python train.py --num_hidden_layers=8 --n_experts=128 --experts_per_token=8 --d_shared_expert=64 --routed_scale=4.0 --balance_loss=0.00525 --router_noise=0.1 --router_cosine_scale=10.0 --shared_expert_gate=true --lr_router=0.00186 --norm="rmsnorm" --norm_eps=1e-05 --learning_rate=0.0124 --batch_tokens=65536 --max_seq_len=1024
Below are experts of layer 5 (counted from 0) of a mixture-of-experts language model. Rows are named router (the router's row for the expert), up (a neuron's input weights, with its number), down (a neuron's output weights, with its number) and show model dimensions 0-63. Each number is 128 + 24 x the weight over its row's rms, rounded and kept within 0 to 255. Numbers have three digits each.
After each expert's rows: a language model's description of what the expert responds to; "comes before" lists some tokens at least twice as common just after its tokens as in all text. This comes from a sample of Wikipedia text that the model never trained on. Tokens count by the router's weight.

# expert 33
router:109106121133127129144137111158127132121097145110158134111145148125126149171093110106093190127123085175149088093122151138135138144123114126099176115122130150128099122178139134155120157122083144
up0:129151171109119151137152117108116123174124126111124090099103136163147160146131191099101086152126135081117146156153093096153125171133059076142142120125105107106133168178132131091143113119097145
down0:083133136162137132128152125127106097173121171141162113097171076127141167128089140162152129133134105130114150140139147143171107114161164130117106142154194136137135161148131156132135090150166100
up1:126145143120131109156112102125103120105132171146124119102151134160084091098080173102125097081153123151124103117132117133134077151175155114124110114078146110127132097144166142114138100100103111
down1:136093120111122084113134135135122100135143101122131137136091115109130103109104143092135117134106146122117141136148129136074141089090137114153108128122161124135092109109084108114110115151110124
up2:158105122126135135114145097159191168147113109142133160126144144143114122160111145182125165115128131140157170114109113152146083170160145155123155156139126127140086105126160111098126115138112106
down2:108137096113129107143097136097145114117095131127111104126129085100135146136111096136121148148122104172135153182101132119091149142103099118116106149121085143126096080117114131133173180134103079
up3:126130105166125144126127132121110105148139102175133107103163096134174149127124113126139138079143143140119127142136130125147148106168066174147148113167107107105151119137139126147102139156125139
down3:153084155130128143114115135158130118122117130144130143150173109133106118133140119132143138102135165095118143181097090144154111124143122132118130147075143160138128151128095135110089091107142135
Description: Leading digit chunks of years and other numbers, mostly 19 and 20, in dates, tables, coordinates and statistics.
comes before: "–", " |", ",", ".", "th", "0"

# expert 23
router:117070091140131131123108123122120131074135113133177142165117146119109121154122098146089145136147151135148122146115149147110153137111128115116100090126128175150126116110130186116165165143085116
up0:148098106129137158141138170114151126141148122106203174101116127164148145103158116111149125111092129141083133111114142156111129116142102119158136161131125145126161147096158126102113165112078112
down0:136140127174171115073100131151096114087153141169116142103153134125114117124114101169147113148147134150136152158134128173143110145135101103067106109068135124153137132149107116148133130098169120
up1:099116120107108156146105154103100119121162122141098123155137134088106129106123151154152114158145159107115149124100095175101127127150145147126138143109128133127139150132124107155086110165144089
down1:105104138100133112143145160118118136130153086127152165115109089156160091099091079102109131116168126127107142149123148167137152112170114092113119097170134151159170132164150122097113121146121081
up2:155127087116099125165150151173121116114128135123112141094120138135152142094141110109114166106150137092149152065150139095137156126153170150136088149146153136111094124115159134116098148116132127
down2:159130147109116168150104142181190141132131166182145141116112124103117144152141128116145118129130107114157113092082138120109148140137173118145118146129128110157104177148105124104174177111114105
up3:145172116133128137107101102085104113101111100137107114127117132164119093155105122119147140105097153098099127140153118111139153125111074140106159130143120146060140119165083110157124125118140132
down3:149106120105151111098100152174120135100102129165149106105142109155138140120131143164122132158121172095069124148093101107149165141137146069112157154158130157125163134140111149130066148119122149
Description: Opening parentheses after names or dates, especially before "aged 85", country codes (USA) and years, plus table row-end pipes.
comes before: "|", "20", "19", "aged", "age", "1"

# expert 6
router:109111170140106133090156171116146144100140090108172161137152144110129148161132161097117135106091110125100064101146156133143161140132149132137151136131090144160101123144101108110149121120157116
up2:078113125100130153121142147087134152151120125106116135146115135160171161132119147118136124104146141146132101112115131102136149126114171132132119111133149136097171129124131118151144117110109095
down2:126127126124153139101158103128085117097067161108119107133100127119165102181149134149081136093117094112107134090152109124118146107090126134124123083145104180152135151110113110133151110160125115
up3:099111148094150130124137161138152132102112143121129114182151095107126134148139154104144109092133127121103133156097109180114134099142120180118149155172123108140120141154110111129130117118148126
down3:111115114122163159124122124127127157125134119121110112112092140161150100102085160070154114116156100161107121120128128147164168114105142124159123097110118150102165146114123161136134078110143157
up4:146098122155117151138140118124115153133131145150122118142145155120135099116119107162192149132109145089121114146107123141110128134132154124132102152140178115094143094110140132155132123149096108
down4:177098125100124098164115145131131131114158135094079074164059119129151142077151128159106127129130100130131100142121089111106153135113121136173108113164095170136137120095119169129135117110102062
up5:184176120138107125076140136129110141114145135175133179157125169148092128160136131182128150092154179119129062120161131148154112142140128120093135142141122141094087122130166126132104151104127125
down5:115119120124162155127152134114195139090119132135146093116165124106097111086141095134156129139149118167098143161099129149139145100119143156092114160124116156100171140105130153145150135145135158
Description: Spaces, dashes, signs and numbers opening cells in pipe-delimited tables, such as election results and sports stats, e.g. −, —, $, 0.
comes before: " |", "0", " |\n", "1", "2", "3"

# expert 53
router:116128130104129123137114105107166117124142097158126137155122141157152115128132091121149133125137145129161128125149123148144111135123145135156161132078112144177073150132117095126143135099092143
up0:137174132105133109093131153137128140167147137149124106117130140134140127113117137134165112142140122151119081121148121106117124128161123093122120095127108144140129149105131109161136122137081080
down0:128118110112113083121133119133098135157111137160105082124129180115093137161150104155144100167147123168151150142136148120161137130130155112121139123100079161143137135100143107105142129105140140
up1:161147162112142137094146206090089165131133119147136115131169159102095077129137155141127129147145153099097114138157106147121110149187124113129122187166098133139087171140173124111132099095117112
down1:134125118134128158107123092146153103100065104092121135166074097137145130122135144105140106125145130135100109122150133110127124144138133128099143060148125144121139162197112116172116156135129125
up2:142080134092149162144100108137130112137140139149125181137142182144094100148114138124126144121153082131120106145123101102122127120159118145135102103146087145133112126069128116115102079165112105
down2:148106103119125156123143143104118139160135141092142125152111100122165131120181086080164148136152099154124125146124164104162137142123143112136147146155137117132093143159064145154156130144120157
up3:140156127139137083151137135131120140125085131115167148126174152183107160171113138133127108145126181110120127142159162144115090140100122147133146140125136118162138140157149092144163153096154123
down3:109144153104108142104109110149129127148141148121125142134057124136154143106154155155135170094150126114098129086132142140082119113088113138126112101143142123150153109119135155151149103119144114
Description: Sentence-final periods with paragraph breaks, newlines after headings, table rows and list items, before == headers or new rows.
comes before: "==", "-", "|", "===", "The", "In"

# expert 27
router:133122156143114112107113141113127162158101121141146140120156126140100119133119151147103126109116101114090104100165105125090139111116136093132179086146133171106145126138127120090174105139132126
up0:124146131119098103127129134134130110161150123127157104083080112112153124085087092161140116124128109087127125098198136152097114134123138126148136145133101104147125132126158107133116187132141125
down0:090099178146161123139133138101146160084146148172169115117157131152099126135095146092143089118146121098123133119076183123130108085102110105099133114120143117135135097143119139106146108144166121
up1:130138135162082125135145093069098128131161096156180122106141130133109111131128167141122151099134154084100105116160156133115100085128145210124086118148121108092124109081076107131107095109124120
down1:153120104087124169104125134107137172073101080106115135109151103129167154139108091127110123116125147144126178143143141108146123152105124138157120116100121145132079144111105123161181152149080156
up2:077157118139072131127164129118113118127106150172101130132101116166105133165176130147105097076171111121164124095099155128092130135151139118122120126127115095109118150151109140153106121135121153
down2:169149130116114139136111164143130120119176117112109159170132143138140130111134121099144132090109153152170117116150138084185071115125105104149117140108122144133112100152137114106100157158124113
up3:128150113065111083143116118141097156123100097112090146081127131139129142135151123138134145147124131102102093159134135154119139153182127134150164153143157130122147132100152134127161149118070113
down3:121111102119126056130102132129111124130128134113116124157115119122150155146138146123146090113109069102115127086130110082149144119107130142122104148125113113130118087101100104119144081117153117
Description: Spaces, percent signs, digits and dashes inside numeric tables, census percentages, coordinates and sports scores, such as 2.26% or 8–6.
comes before: "0", "%", "1", " |", "2", "3"

# expert 62
router:148148075126146095152112131088163158113113103112157143149147104062112157156130122156110131097102131092119121100110122149120149097157107153159170138112132161140126127106140149127115125115113103
up2:132154070084126132142131068163148109097167147139112099139162128164092145138118160120152103045150130077087165091112146110156145118107131128125069135150106153123144149130140105127120123058143165
down2:168161149156165123095081130108148078151112126113110179127078163102141158103136096134126123143125121152122119146114113142130115158158095102123155158146066137156122103089117087092120122122103095
up3:141164071123162111166103101149151108126144146112154153120088133113118152146095064106131113148142106128096136116125166086088122151128122149092112116088114153135122113144105133142090109091102132
down3:126168134145151105146132139094093097113143139138117136116158142131179129100113127123128113140101132162138114157160109097141128127115129105118143089166110169150108125124151090135109188156104080
up4:122153159141146137124129144091119095123151126104116150088158117127128094111134150139151098121112081139120111168162135074089091098125169163122180104106105132145115119125117148131124166109118169
down4:087102133118126147104139104126137116144122146104158142148106127131145173153142128104100153135110173148145134130106135183132143115151106130120101152154129067179145163144109116166106097144186138
up5:107105098133120114095079149107158116131103086108133139142126124150163161116158099105101175174087120128136133098129122100138168162109124152179103152107066136113128176132140169136162128116151158
down5:135129096132165107159121126131142115108119132145151126102115114127131170110094118140142107100134137143108107140128160106133098117151118101111150153163113116145105107165120113128126100143095078
Description: Common English first names and surname pieces in lists of people, e.g. John, William, Jones, -ley, -ton, -son.
comes before: ",", " (", "\n", "'s", "son", "er"

# expert 47
router:096131144088110126142137162083116153133124127119121070085139134100090144139142156142085150133100137150104106109131107151144171138147108163109125100081149136130130149122150121162118161085116164
up0:103126097117100113152146180117106125136148125078129116096147147164147156137130116128114148123152142168096081082096151128142131118077101172109109130118155139177186118178165131137141157078140143
down0:121096101157127117125127110164157143105135132143142116147133130118126119170103137168127103096144165112120146136147067131144109118093124107146157144166215166141095104148150088140123130122113154
up1:124135093105112125136128114106137109173065125116130135125122130137135110119108118108086106132125122122094085116099072108170159110139099133111121149134124124112121123170127130156146119077135124
down1:095125158114142141116102138147159158148087153135105129137126164122123114187103075089134134123150126136136108097104162184143105132126126118159110103138149134146105096088120084091115143147131112
up2:126149109130120111143126112112077104136133119115142111177160138181120089088124175138104126136103115123087100128169134142131163101114128127125126141148193113098122167136110088114131127118095121
down2:079152132100158117160139133128105101128155157116100145108174094131187116131142108151127093156128122136121148123141164102117167094131142142145089142117124129166148102110092135111148120110147139
up3:108099140123075138123098108096111117117141122101158152104118121155086115129160164142129150113047137130114120119126113149136135111121143081106082124136166160087094127135131143141144112157110128
down3:123091129140090123154150113135163110114139117093141167109118083117185086131112132118148145149153118139122153177139138121140144092111117120152117184132106116125144131136085158138116151114147134
Description: Common nouns like part, hand, head, number, rest, list, often before "of", plus mid-word pieces like m-urd-ers, m-ist-aken.
comes before: " of", "ing", "ed", "s", "ly", "ers"

# expert 22
router:168148162135135104148140165136139181106126144139156112147148109136108091120157162159145133147148092137116107133162154126104069125097124130078168136082110136162087137109144152140153128142126139
up2:142135104116141139148122159184157142159118115122131096147144144154147131117130115141106118116120116149115137150113133160182069113138101120108138157111113135150142122090136100153128098111104100
down2:112130154124113141094089122162086134153148119123091172146124096150126138112133186126103132155151133099104147149100113147137109098126164115132146102122151135094157183128140125118154128142125119
up3:159129146141139119117098136110092153157124115127142152120150110190142106155139128124139110095152091097119088159152177093111102115137137124189133112150118141153130123148096160184150099165101173
down3:121118131118120134135148125161147122102074151110122131155102090101125114171138127113132126124120121109158138162108118101107149136111130111151094148133135079145139107146157150113170117100103094
up4:102163060153127156113135108151139128101089132120106137131179122180163131105110163148166117112155158142124116126143142118141103121079118127105107096144160118085171103116156134170120125142173165
down4:206132104117126100151122102144146124099108110136196134125104130078119162131162115137120103075124113132130114116112110109121133153115193141155158147133124149116146118117123109183156066108146139
up5:083149140146120141139154113140126121147074121163155119134104119075205121112161143108132082151097154143099073177160109126138128126093155137118082123123160137132136103142140140172163138145162116
down5:161162124086096124148132133111157122149139123113113110144170119062108127122125145145141140094102111158163130138129145120097149168158117086096108140120132109158133107116137128140095110112126067
Description: The word as after served, works or assumed office, plus was, is, became, been, being, and name starts like New, San.
comes before: " a", " the", " an", " York", " well", " part"

# expert 1
router:093143155135149123131148157090123152118152131153107111115126099133132146137148088134118142128128167110097127087109100150119194129137120143157108111158120085108132155117090154138149143086127127
up0:043139127143136158108129120106109116140115137125145139168086137132138144146136161161129122098106107126099167115126135184154108132087118145093132088157152105114144135150172136155189132115148068
down0:118157076132126147096130107084156159151127120107166119130145087126116174141147106145134182143101089134148150151125179162164131097131163148145137150162123120161133133126077125092153185113119143
up1:095128153112106151115111122101118158118105087145152140122114107130124096140099178101048141141083188172074138132135091141114149128131135118144139134155102133099114182128169120131112131096164162
down1:126100146117088139143072089139148080109101098108101131164125134158125113099079133127123131121172106111175155129109137145140098155166127129133157157153172135104130123070142114147120128121137161
up2:161118155122119171125152148105148128167140114140118124056143134121082163146133150129131125123088118125137127107099109130109164108122120108117114116124114136081065148112135122113099113157128159
down2:123183128135093116140150152086161111127151155152109131098133126143116143113127089132141125142164131181136109139143135164115153184112096129124108136158160117110142129124149138154122130128107087
up3:092127165116147122162160159142175077127158128143122148094148136144125120166111131094160153117157096172112083098156140132182130124137107150098122095130110106145145106116133159106117112108156124
down3:141142122130106114160177136124104201114093165096095090167141182104153119124088126111116177148116120090186121147167113104113141160125099137106151160122144143127105152087149112174141148129121120
Description: Word-initial stems of verbs and abstract nouns that take suffixes like -ance, -ment, -ing, such as govern, employ, own, support, address.
comes before: "ing", "ed", " of", "ment", "ion", "es"

# expert 14
router:107114141157144106118096070118138121100164135113192095129133148096131087115083099114156108148136165131113118075147130141130138106121109091152160125128142175107098158166132115155141121138108104
up0:146116111133092174121129160076105121125164148146124068147124140113131081133127141111147159113127143106116133101113122158128139175132134131136112129115127169095124130129112112138122146102125106
down0:124119173142084148113120143164144094125069132125164159108117127162152203140133156125117126143108112126122142166111148124115160150122127143113147131098144139125156133082115124138168107115120161
up1:147156118147153150155135107105124102156105099141138115115107110117147148106077110182126146152153159150132143105160071124095131097131124109125118129144147120120131144124117101120123080141116136
down1:149124124078090105153138157137150109162175139106110174104124075151137082107146116123112150106132115100094097077150160135156114121117136142154142128105108155123120144125117123093126159123105168
up2:119107120136132152123149117155130094156139150095158105111156190093112133139090133119151112106102145103104079141149097140124162113149167161109141121099170142096137128105138058156153111157182151
down2:126153109102152137125141105115139136121126126170167101153143117114158078112174128119144176153152103115112118148125132118142100138142089130081128114127107154118163085186104128133093156110105112
up3:120135112107109121118149123158114146106143151118145137123159162156107074094162131137181119083121146170105152103114097138097149123141119139151057124134125144108116113121125115148131123171127104
down3:099156156076122061098129142161119142176135135143104129112172112142108167093147123141140147093134102162164112153178150140085112151140163135150143135076144076174141104110113177100112161120137106
Description: Parentheses, dashes, birth years and born in the first line of biographies, e.g. (born 1966), (1868 – 1935), Danish painter (1902.
comes before: "19", "born", "20", "18", ")", "),"

# expert 46
router:124119095069163093136099091153148118110112136111131131074128119107149136129079112110143131116141145142112106103149134142124093140163130103110184099107167151129110137153158132105134154110106077
up0:145124134117153163142142180148079097170162158133150120137162148088136130138122101146158127089089159125101137133169156124143161107117138193156129131154142153121108125149159169110075117121114102
down0:162134129126090143095120100153129157183140088131133117134094144120103153113132165133152084125136149128141112106161131127098131071119137133165133181145137119161136118132155114110078138167150164
up1:089154113118138111131128168134117087124093085104108106149118102089150120105145117140137141107111146111109164112127082116127115078154142138110116112101170131119133110095101103103113098109133122
down1:115092145174137088179135107164150139134108126124170135140148124128110139127147117116138120105138098165098084115129170133146113154090125087104115179091079126156167164173120123119107144144107152
up2:138119105126174158120118099129138124136119092166111151151104137129090169106091131095137118132103132094101161150120080132113095143167121093148119136164148120086115114133130116124107086125092087
down2:151142135136134149134067111125108132097142169154100068122121151121110100126162091152153133131135172110132109104156140137123146104092106160120103173097098132117137133128099088121128156162130141
up3:162141158135133130120098090132108127147150115142159103161131136111133106090117126101145125076124139139132077094173139116150099115114140128084132166123124125107106124122152116151080177129127153
down3:153120135084140131148140084163128125101121166131136139160131157154099152120125115112134104163132099126152123122087134146126137154129144106119161145145085120178132114140120166140155095125153150
Description: Two-digit year pieces and date numbers in citations, career spans and lists, such as 19-71, 18-88, 2003–20-04, and century.
comes before: "–", ",", ")\n", " |", ")", "\n"

# expert 58
router:131102148136124145131155095147118101114106098132149123117112161118113140161086126140135179148123129146132112109156137148113144163094168124106114114160167131139116103154107109123153114142126113
up0:128149144140085120104132130147123079134119082165159145141116158135130137132111111093114094097119134116106131162124101132131120125133099156121186115154116132146136141121140129161105101168104145
down0:147128125127117135140137126127149162132176166106139122127133108131094087099177145117148180113175113164111114152095083095153146111122137141136172138143110146138144120132136101121130139103162079
up1:114158100124109133136119136109162147157171118113138102116085140084098126081121149107146129122138131136122094149094124138066114150164139160094132108163117115119118101144084110116153155136159119
down1:113166115126144131120121112156115133114115165182131116121096122147115096127138077144131111165100153121156139108106097122142050131113139163164144122123155155125115113123102092144103084129091152
up2:107094127140118127124127117116115133164111108164093146109116154139161167156124119145157116114154135089093172146104090138143105165114112115118125131141117115095148111082132104102131120114089123
down2:129139141128173132121118119122125126098154139115169154127152082163126110161136133087136161097161095113090147101140127177127127086104090148145155141118103105146161141153160113116126118099185158
up3:113122111166147121119120081136118124177157132137162080145114106164144104133113110169104164082054132075099118129097125140158126140148117165126146123108158128121116101109166114098117123112103137
down3:156121120134147102117112122123114163126140099159125134157107153139138116149117142123122176168163106122130152155114138115080153093099146111126116183122122114136131156117121108119149158146163140
Description: Digits, en dashes and spaces inside scores, records and measurements, such as 6–3, 3–0, 140 km/h (87 mph), plus math symbols.
comes before: "0", "1", "–", "2", "3", "6"

# expert 39
router:140148153113109170113153111130141152108134120144157145119100102134150097140116106131097134164112154126103116126165158109130141142149166118098104107145123146130075134170139118135140173116154109
up2:130172159150091150168163119106130133149142121153169126127125130103118123139145117131101159106149118146109117122153122143126153185130148094158112141135141094109110110167125124140083136119159172
down2:100102128124103164083096128129147136152134102137178143158085120136150135120163136108135142132165083101152157148116161182145162121128134110133128117116142166134121123133133098141158133104129135
up3:123078132120093199128184157129135120099126090157133159123079129152128163132139108090113103145148092150116139166113128121156151152110127152151145136169112156121119163158176143133182146124116147
down3:179139090121128102146056090132108102129148157113155147141133142118115085139075136147157147144103101122151096111153135136096087105158109143130137104102129124141142119136120176105139147123108111
up4:145131145132112126100161154135120182163123085166124085101101120117157097087132150125094096135136175167141141161119110123132159139130110160134130146161087122123139097120129124125120155177145123
down4:137135131094129096155109121152102127099106145104084150113110182127129145157100120113133129146107088105137117134116162130118136136152136110096125143129159180123138154127116158139097140152101157
up5:099173103193143125135122098058147103130132131171170126136080143125152106121161159108149128085093144097137130148096108105101109126147107176119124129123110088147168128106076113141126142178146095
down5:145091141113113118117155132137105139154163144112113138156166145118108144106144170133171173151106103121150151124134137132129131104105143164113175085137115131135120117087104113140190123159125096
Description: Spaces, parentheses, dollar signs and LaTeX braces just before a number or formula, typically before years as in "In 1610" or "(1839".
comes before: "20", "19", "18", "1", "2", "17"

# expert 11
router:126095126141172115127079072154166122147111160123117138102170144123122159107144129146110117099142100144197119146132126136153150124113151143152115169127118184118121158125150103141133128137143119
up0:170152130122125146142097112153129152130083146116122118179128144122063139115205125114189131092148143144139112137169118106158148159117113110129138128133118103128136147136134129132110158119104123
down0:097129111141133138121114148126111089177132130127176101150154153171149153134146111121114093137116059138113152113092130158138110114057128115105097095087103148138162111132086088143153125128169151
up1:136126078106116121121128090137117144129105095102162124120177135138148152136153134158127128137123108105157121061136109102098164130120109092124161131109115066195169115156115147136152134156131089
down1:116131147141147117084122116115139121109121138087136102137149162154097088133153123097111094143144138099156144153098140147115111133190125118192089106113181097080140105109081110087169122090121154
up2:132171134112093148118120066122107094106120105138159101153136179182098108137091170090115159118137106151138115141096135106080124091097165177130087128125131117165108104140167120126116119170128129
down2:141102087180120136119100189159127162146136102118119140150154116079114102158135112144134095103133126113143130124143088071105162139172135079128139112119124132082132131105118136121114123138156117
up3:140171126125099181084117115168107082113098138086100147126155134183094152157120092141134115124129136168143139112176122119115121137101115127120151178119086122122130192149142130148112141088150149
down3:131109148155169133114115147146130183128131146111134099126078121093142140112088104111115146156120095149140184121107086154104096127166180163120103141141145123095138128152087136109151110146094189
Description: Trailing digits of large or decimal numbers (1,00'0', 46.'5') in tables and specs, plus unit words like million, metres, kg, %.
comes before: " |", " |\n", "%", " (", " m", ")"

# expert 9
router:134112113146122138130121158144153159120107146133112141160145081152100070137176138153113114151123115122090086098180089133114067096155158116134122157101149182135128157118126145152124125126080135
up0:144132126117132170144122105087087147158128143136088163149137126088120112097084133103103122118041138126136103111130145097118119167085121134139143120150151128157137148107068136138149110119137130
down0:140092122111145132092131132146163095093131125094116096139124136085126155176130166166129088119143146155118125120147138126110145162118170116100118130178188134136136089111119096128120126132168182
up1:119146121110119119127161120159148089107159135106135164132159125115136124105131162086094150086125094111106116100117133115154130120107134147155160123142135113134145107112145179114136127125116136
down1:123169113162114128127130148134162161112103153095106154095110091171102107084154106115130115150125101170156111168098114133119130121167101123113140093100115126100142097145150124116128096110078131
up2:152101131148113138148121127110129110108138149145115132122127106114118089150124144088145168087164142104116117122118154185146141150133100129117113148130119082155134127148145151130103101151166168
down2:135117173117138138105106144131145123106082129185173146121138143114144156101112103125152141163141208151102093136158104089129120153165132160129122099114115094097131199118146120124121148078134097
up3:170136114168134144141116128150124158156133131136156117138127131104158086093125118115124121092203143109135114108153151120121118143166137166132153143115099112109138137075123097140090095082136118
down3:117123140145088129127124153108117126160089107129125109113072130137098135125125111111098130101101147109089085150137124159105130122117101115143160106103116119132162133171163110075084085157126098
Description: Forms of be and pronouns it, them, him, there after a clause or comma, common in population and definition sentences.
comes before: " a", " is", " was", " were", " are", " as"

# expert 51
router:125120127111145117133084117150098094152136138120123139113159116144129124099093142130081073092178126114136129138159120134142144152158119173161094144172110153118149091123087074116136138112119101
up0:131138095150132183126155118101137130122115120096143122146138146133128115113112130164140115065139136124118131127160129098151145128161144109109112161166101139114109111128148121199172123133139138
down0:128107114151183127178091141140142119131108119086104102092114130136140138115122146156123108176113143161093100193117124109179123136124157121137112106125099069098145115115117137144173102154096089
up1:128116133103110185098102110132176131097159089125127141154114107135151119135142163104127112161128126120114138115156143123120122113160112150124126127146130097154117136126134109082097091102159110
down1:131136124127135115126100164119134143109117164114151117148073163123136068131164157108108104088084117130126160165149133119170174115133137131108113106129144164136124153135101115175158174175098125
up2:138146118126115110118155140111110129135166115104156163121116104177101131115105103106153119105130153140122125145106129122146139162149123102139103111161137166112122110152087155153131095108095154
down2:095077169177169103133092140139133162153093120140113186145130121120155120150145126187161116108104092143112095093141114132137093102108094116105140147166085140097138117126138129144132187109148182
up3:109164119121142118142149072128094097162149073150170169125149117146140128120103153138138146143124125112132115111138130138180101127173114105110102126098124126128127128140103141144174101119136112
down3:132133168117139163133110166136157134125155155115134081125133143130116146134141107084142128108098148120154126127136143143116095123062130104126148192143152110171123144104128099151090130093138168
Description: Word endings and nouns naming a person's role or group, such as economist, organist, legislators, player, President, father.
comes before: " of", " and", ",", " who", "'s", " in"

# expert 5
router:121132147091140119081079103123117102134135138098146104089151145109176135133088105100135138104104156176133166145106141132132100123122105118140165114152125102162086121128137127129134107143141123
up2:124122124139125101092126100129111106106118128127166164148114183130113149131111139106137136082109130162175134114146112137156124131103129090116135180110160094110127158140142144139129122144167130
down2:160151110159165118111088131176146156153087128108127140116132139160112126103104133115156115143137135160128124129136124146113125138127173093144106080120143129108110117137122133110085118124122141
up3:137160134122137159151145135108098134113107100092100120117099149122166149125131097161135127145115086106104143084130128151100097143083099118135135150140113124172105103119125125115126147133149129
down3:100116104102193169151105104111128153068151096127088143119122135140157160157145103098126141137109096143131122108100101113136179134110123098093101144129105139159145058107109121156173169124099155
up4:103136152122121129112117133143107139106096117109128156081131140161116128123153102126119145089123112133151137076123154093117183143094147121132112160132112148140129136111114144136142134139108153
down4:094118171139128087100121107110110144128173129138118122108105136165137129086138158099123124164105129106164096167107122088112120074107182137144111117078093066141142151123142146092161097079155107
up5:159138128192143139160130141090111157167132106156153144138142127070127117132092132093152114133099148114129142135141134148122102146154114132124110109187129117087104149133111154140136124135127113
down5:151144119110149124142118106139152076136146138101152105199136119101125124158122146159102100111126140140169115135170123170143133142095122117128151133100155140147140114118081168107106158166138123
Description: Final two digits of years after 19/20 in dates (19'97', 20'15'), plus semicolons, commas and table pipes ending date or number fields.
comes before: ",", " ", " |", "–", ".\n\n", "\n"